Below are experts of layer 7 (counted from 0) of a mixture-of-experts language model. Rows are named router (the router's row for the expert), down (a neuron's output weights, with its number) and show model dimensions 0-255. Each number is 128 + 24 x the weight over its row's rms, rounded and kept within 0 to 255.
After each expert's rows: a language model's description of what the expert responds to. This comes from a sample of Wikipedia text that the model never trained on.

# expert 23
router [124 147 154 152 109 109 104  64 124 127 153 136 121 132 122 109 157 139 106 138 149  64 117 113 125 101 126 160 138  94 128 124 157 168 127 120 165  94 147 108 116 121 154 146 137 131 113 133 121 106 151 120 120 114 133 132 112 146  89 128 155 175 118 142 132 149 160 161 121 143  90 141 170 143 117 114 119 131  93 135 146  95 164 131 157 112 145 133 124 116 148 145 167 109 153 137 159 115 112 113 124  93 125 118 138 108 145 150 106 125  81 101  85 125 150 126 141 155 119 150 100  91 156 194 111 140 103 124 147  83 166 129 134 155 106 179  95 117 114  92 147 169 151 137 105 167  94 128 149 116 131 116 155 134 145 114 130 120 126  75 136 133  98 149 126 106 149 132  98 132  90 132 173 147 122 119 112 118  94 126 145 127 145 160 139  96 155 102 121 114 142 110 109 137 123 103 132 163 156 119  28 127 113 128 120 121 123  99 156 146 125 121 101 119 118  65 132 119  96 129 123 115 167 116 107 129 154 158 110  86 162 131 143 154  89  95  85 152 117 131 163 106 117 150  87 164 123 156 145 103 178 130 117 132 127  98]
down0 [106 138 157 130 155 136 144  80 135 152 156  92 137  79 115 137 122 121 129 126 113 105 131 179 133 105  94 153 112 126  53 150  81 152 107 142 140 123 144 123 104 124 115 133  99 118 153 165 140 109 105 113 133  94 121 134 137 129 109 130 122 128 112 130 140 122 166 145 140  93 194 146 186 150 152 109 145 134 183 120 120 166 128 121 122  91 143 162 172 116 129 142 143  86 145 141 111 172 134 132  85 114 137 179 110 112 136 130 156 125 108 112 186 109  92 127 114 152 145 102 148 110 127 135 135 118 148 130 132 137 174 127 116  91 138 115 136 161  94 102 149 117 123 157  93 129 116 123 147 144 106 140 114 107 101 121 116 135 165 195 120 138 124 101 145 182 146 120 149  84 116 114 119 106 131  96 153 114 135  99  82 144 127 126 105  86 100 137 134 150 115 122 137  75 143 171 176 117 166 128 159 134 106 132 144 154 146 161 159 129 114  95 128 125 158 117 156 123  91 178 148 131 127 109 137 138  91 145 118 137 122 112 120 169  99 116 104 142 116 127 108 135 111  78 136 121 158  77 141 116 117  96 108 122 134 147]
Song and album titles. Capitalized words or word pieces beginning song, album, and film titles, such as Love, You, Rock, Bl-ood-letting.

# expert 39
router [115 108  93 140 136 123 116 111  93 136  76 167 143 163  79 123 142 130 156  97 140 120 151 164 151 126 160 120 137 126 149  90  91 125  94 116 169 104 139 114 152 111 113 133 225 160 141 105  94 114 105 122 157 134 112 116  66 168 144 152 134 161 159  83 129 136 141 143 110 159 160  67 118 155 136 117 115  83 131 147 123 110 160 154 161  94 113 108 130 142 163 119 158 109 127 109 155 155 111 120  88 102 123 141 130 154 114 148 136 147 189 123 135 108  89 139 136 116 112  96 113  86 138 129 117 140 126 177 116 152  99  99 180 145 142 120 121  95 168 173 149 137 141 117 124 129 143 122 149 140 123 155 144 129 116 139 142 135 160  82 152 130 100  91 136 107 102 141 125 107 125 132 103 128 103  95 110 120 133 171 122 114  99  79 130 145 110 124 117 108 126 177 150 127 158 133 111 122 119 164 156 113 169 166 121 138 161 107  93 133 140 122 142 148 133 125 133 130 142  94 100 121  82 108 135  92 128 148 147 136 149 146 143 119 100 131  91 143 132 140 145 153 145 134 124 133 160 126 121 119 167 175 120 129 138 128]
down0 [159 102 165 119 136 100 106 137 134 159  86 176 140 131  86 136 174 119 145 109 136 155 136 113 159  79 145 148  97  67 119 167 172 123 117 107 115 114 149 137 113 106 100 145  91 154 108 111 111 107 167 122 115 150 117 107 128 120  97 112 148  98 110 145 145 145 121 146 147 109 140 138 138 106 132  96 111 108 139 137  94 120 118 116 126  99 131 151 162 167 110  88 149 113 129  99 126 149 163 119  82 134 126 168 123  86 152 102 138  94  85 152 118 116 149 139 100 115 144 138 136 136 169 139 113  99 151 114 150 153 135 146 155 163 177 142 129 122 101 132 140  93 118 123 158 124 123 132 120 135  86 156 162  81 152 126 162  99 151 122 150 135 108 118 101 100 105 116 125 112  98 120 146  96 151  96  98 109 116 149 117 138 155 118  92 133 140 139 129 127 124 122 122 132 193 119  92 178 110 147 117 129  99 162  77 120 157 136 111 127 155 131 152  71 130 150 143 163 165 167 136 114 118 104  98 147 145 133 130 160 109 144 153 146 168 144 173 122 172 116  92 181 103 123 115 150 149 127 116 138  92 143 101 161 130 104]
Name ends before verbs. Final piece of a proper name used as sentence subject or possessive, often after "the", such as Rousseau's, Chalmers's, Nash was.

# expert 46
router [151 109 145 113 104  82 128 143 118 115 113 124 163 111  89 161 127 146 152  41 180 129 142 141 121 121 149  95 133 143 170  82  93 134  97 125 149 112 134 152 176 141 114 133 156 146 113 165 139 119 105 127 150 159  95 153 101 147 109 142 156  99 147  96 156 138 133  85 119 126 143 118  82 116 121  98 132 142 178 168 154 135 126 116 113 156 133 100 161 165 138 110 168 117 138 123 129 136 167 105 109 134 107 175 149 141 106 121 136 111 141  95 134 177 177 156 136 120 120 105 117 105  89 133 149  88 157 154  93 159 156 133 143 138 174 146 127 144 148 142 209 140 141 130 118 132 103 135 177 152 135  77 119 154 145 154 122 146 126 132 161  96 122 102 130 132  98  84 136 101 151 142 128 113 168 116 108 138 139 132 162 121 120  67 104 126 101 109 146 110 109 111 160 121 141 125 151 148  96 129 171 114 137 139  93 131 135 129 107 103 125 152 131 135 104 120 100 133 184 127 147 120 148 135 135 142 159 123 101 114  97 123 118 131 156 142 147 119 158 131 111 133 160 138 142 116 128 136 117 132 113 128  71 147 132 135]
down1 [132 188 124 128 113 136 216  94 107 191 149 121 124 139 108 105  92 140  93  49  72 106  56 128 133 140 127 115 168 115 157 108 148 121 104 154  90 115 134 155 144 112 136 145 142 144 115 118 155 131  91 139  83 120 159 123 162 122 131 177 134 109 128 121 114 141 149 133 113  94 154 160 165 112 170 102  88 142 142 112 118 132  93 115 133 134 109 149 111 165 164 145 125 132 116 140 132 138 133 113 147 122 184 145  79 104 137 118 133 114 125 120 112 147 130 135  83  93  99 134 135 154  90  95 164  94 138 157 122 162 172 145 123 135 109 148 121 110 113  87 165 101 110 106  87 115 123 133 100 143 165 137  90 158 127 135 129 120 120 137 137 117 135 145 104 121 133 143 132 106 131 151 108 158 136 117 131 139 112 112 149  82 108  90 130 137 128 152 137 146 159  97 126  92 150 132 126 156 184 113  79 131 105 145 143 104 146 127 144 167 117 128 150 153 115 119 125 138 131 173 149 136 135 125 130 130 127  93 134 115 112 122 151 144 122 134 113 143 120 116 129 101 134 140 138 149 112  86 108 156 128 130  87 158 151 170]
Sentence ends and breaks. Sentence-final periods fused to word endings and the line breaks after them, such as y., ed., ation., plus the next The.

# expert 15
router [128 128 127 149 122 123 155 108 110 138 146 127 125 134 179 108 144 159 127 156 141 122 113 110 155 137 120 162  94 111 125 143 140 115 112 101 112 178 148  90 121 139 135 118 158 170 105 144 126 106 116  99 100 139 181 131 112 147 157 153 179 145 147 141 134 149 155 128  82 134 181 133  97 151 117  97 122 140 135  99 163 138 130 103 208  77 139  76  79 123  82 126 135  76 144 134 124 127 143 100 133 116 155 113 116 102 112 152 160 131 143 141 177 126 137  88 138 125 140 165 136  87 128 114 140 124 142 104 124 118 114 169 122 147 112 155 130 129 158 101 128 122 128 127 106  94 111 125 136 121 165 128 141 135 154 160 146 137 153 111 127 125  90 127 142  77 122 146 138 126 110  87 120 100 136 125 136 113  75 137 175 111 113  80 100  89 114 126 110  79 161 101 151 116 146 102 137 144 212 129  92 145 106 122 129 158 108 125 145 162 121  74 123 124 157 108 109 171 145  93 140 109 128 125 116 142 140 139 102 148 128 161 155 147 139 143 149  91 141  99 109 104 127  99 127 133 122 112 128 146 161 139 155 160 102 137]
down0 [ 97 153 121  74 121 139 169 162 146 129 146 145 123 130 116 153  92 150 160 158 133 124 110 102 146 112 118 161 105 110 145 125 153 123 164 100  79  87 115  98  92 107 117 110 122  91 112 127 159 112 160 138  98 100 138 108 150 118 103 141 139 141  82 101 138 110 129 159 119 144 111 146  97 144 150 143 147 125 141 148 147 148  98 119 102 107 144 135 126 121  73 129 123 165 129 125 117 142 170 153 188 135 103 120 134 117 116 144 156 104 104  87 138 113 166 162 143 117 142 161 148 164  89 125  89 106 109 115 102 147 114 134 149 110 135 167 144 139 106 143 123 109 120 101 179 135 144 130 128 123 140  76 125 108 115 128 149 132  72 141 145 157 111 131 100 113 110 155 131  90 139 119 130 114 157 113 136 149 143 111  92 121 107 180  80 116 132 135 132 140 166 104 127 121 150 122 103 101 132 174 143 120 124 156 148 155  81 104 122 131  87 114 194 131  86 150  98 135 116 152 111 107 130  95 155 129  74 152 166 159 144 148 134 155 141  78 175 141 135 149 128 140 138 103 126 130 136 151 100 177 165 101 111 110 115 150]
Acronyms and web domains. Uppercase letters inside acronyms, call signs and team codes, plus pieces of website names and URLs, such as WTOV, CBS, doi.org.

# expert 22
router [157  91 147  99 117  87 135 151 120 119 114 134 162 116  94 156 146 147 145  41 177 129 145 131 128 128 162  97 126 138 186  82  87 128  95 115 140 116 143 137 160 145 119 125 160 143 106 172 124 114  95 121 148 161  80 158 106 141 116 131 160  94 146  92 152 139 144  93 127 125 141 116  88 120 130 104 141 143 172 166 149 129 126 118 122 162 119  96 155 167 148 115 168 123 135 129 130 143 154 109 110 134  95 182 148 148 121 125 134 115 149 102 139 182 167 150 139 131 111 104 118 115 105 156 144  90 146 147  94 148 154 130 152 132 183 139 131 137 146 140 217 140 145 131 119 136 108 133 176 148 131  98 118 148 152 151 131 145 130 121 162 108 117  98 135 126 111  80 139  97 150 132 124  99 149 125  97 125 147 134 145 131 107  73 103 134 109 108 141 118 102 122 158 131 142 117 152 141  76 132 170 123 150 145  96 135 132 134  99  89 124 162 128 146 108 113  91 146 188 104 144 124 144 131 137 143 141 137 100 110  97 123 125 135 147 141 157 106 151 135 109 135 158 128 146  98 130 145 121 124 110 125  88 138 126 136]
down2 [ 82  82 113  98 162 147 136 147 143 126 139 156 102 148 121 139 145 127 148 134 151 100 128 164 148 157 123  93 104 141 142 124  61 107 162 104 126 146  82 108 116  99 115 124 134 136 132 122 127 145 150 139 129  84 114 140 116 128 119 119 154 126 122 136 137 133 182 118 105  78 125 136  74  95 120 104 157 184 107 141 149 129  93 131 179 145 140 149 105 133 102 155  99 114 133 103 152 143 120 110 125 101 141 126 116 175 143 117 153 134 135 130 154 127 175 132 115 130 150 134 101 118 129 135 152 118 147 136 112 145 149 100 120  97 109 119 135 126 180 133 140 125 125  97 125 132 139  98  87 109 131 133 141 110 152 117 130 140  82  50 138 121 144 171  86 168 159 137 189 125 128 167 135 145 136 115 101 132 114 105 107 143 123 138 121 160 109 145  98 128 146 128  84 103  94  97 134 180 152 102 138 158 124 133 108 201 117 109  94 138 126 114 107 149  78 133 145 126 190 116 115 110 118 157 123 102 154 122 157 139 128 132  79 108 162 123 162 124 127 140 151 106 106 117 144 149  81 136  98 106 121 154 167 139 151 145]
Copulas and row separators. Forms of be such as was, were, been after a subject pronoun, sentence-final periods on word endings, and pipe cells in tables.

# expert 33
router [159  90 153 107 116  88 130 147 122 117 113 134 164 111  93 154 141 142 147  39 179 129 142 132 127 127 161  99 131 136 182  82  88 128  95 117 144 111 146 141 163 146 119 125 163 146 109 169 124 117  97 123 154 162  85 157 105 144 112 133 158  95 144  96 151 135 137  95 127 122 145 111  88 117 126 106 139 141 170 172 152 128 132 122 120 158 126 100 156 174 140 113 171 119 133 127 133 144 158 104 107 130  98 182 148 140 123 120 132 111 147 104 134 184 176 148 135 130 112 107 116 109 107 149 142  89 141 145  99 149 152 133 147 129 176 134 129 139 144 143 214 138 142 132 122 129 108 131 174 153 130  91 119 149 156 150 135 146 124 122 161 106 119  97 136 130 107  84 134 102 145 134 120 105 150 120  96 124 143 134 147 128 111  64 101 131 111 110 143 109  96 121 156 137 138 119 156 137  79 131 175 120 145 142 103 131 133 134  97  88 123 161 124 148 104 117  90 145 190 108 148 125 142 130 138 150 145 138 103 109  93 121 123 130 153 139 155 106 154 135 110 140 153 127 145 100 127 145 122 131 110 128  82 138 124 135]
down2 [120 126 113 135 116 126 131 146 109  97 170 134 108 135  99 126 131  86 169 164 131 127 145 144 142 130 136  84 128 119 129 136 139 119 161 114 138 177 120 109 117 162 147 116 109  97 113 129 134 169  83 124 131 134 112 135 112 136 110 178 169 114 193 120 125 136 138 154 168 117 136 123 147 145 125 117  99 147 167  67 144 110 162 118 136 118 161 148  77 155 122  98 125 109 102 172 105 158 127 119 122 130 101 102 135 114 148 131  89 120 157 123 127  91 129 145 166 112 155 130  96 110 113 110 130 109 130 112 146 122 106 129 115  87  84 140 100 132 161 100 126 187 158 131 139  97 102 112 115 124  88 130 114 128 123 127  98 158 140  98 149  88 122 139 148  73 121 140  85 110 137 116 136 157 139 153 127  68 148 145  91 110 148 103 139 116 134 157 131 127 104 127 188 101 125 149 129 112 147 119 157 130 113 113 125 124 123 134 125 107 183 109 115 124  79 125 145 149 148 175 132 106 145 149 137  72 132 160  93  95 129 151 104 121 139  69 148 162 114 137 152 130 131 154 149 172 143 199 150 133 138 144 116 124 164 104]
Sentence ends and breaks. Sentence-final periods fused with word endings, line breaks, and row-starting pipes or list dashes, such as ing., ation., him.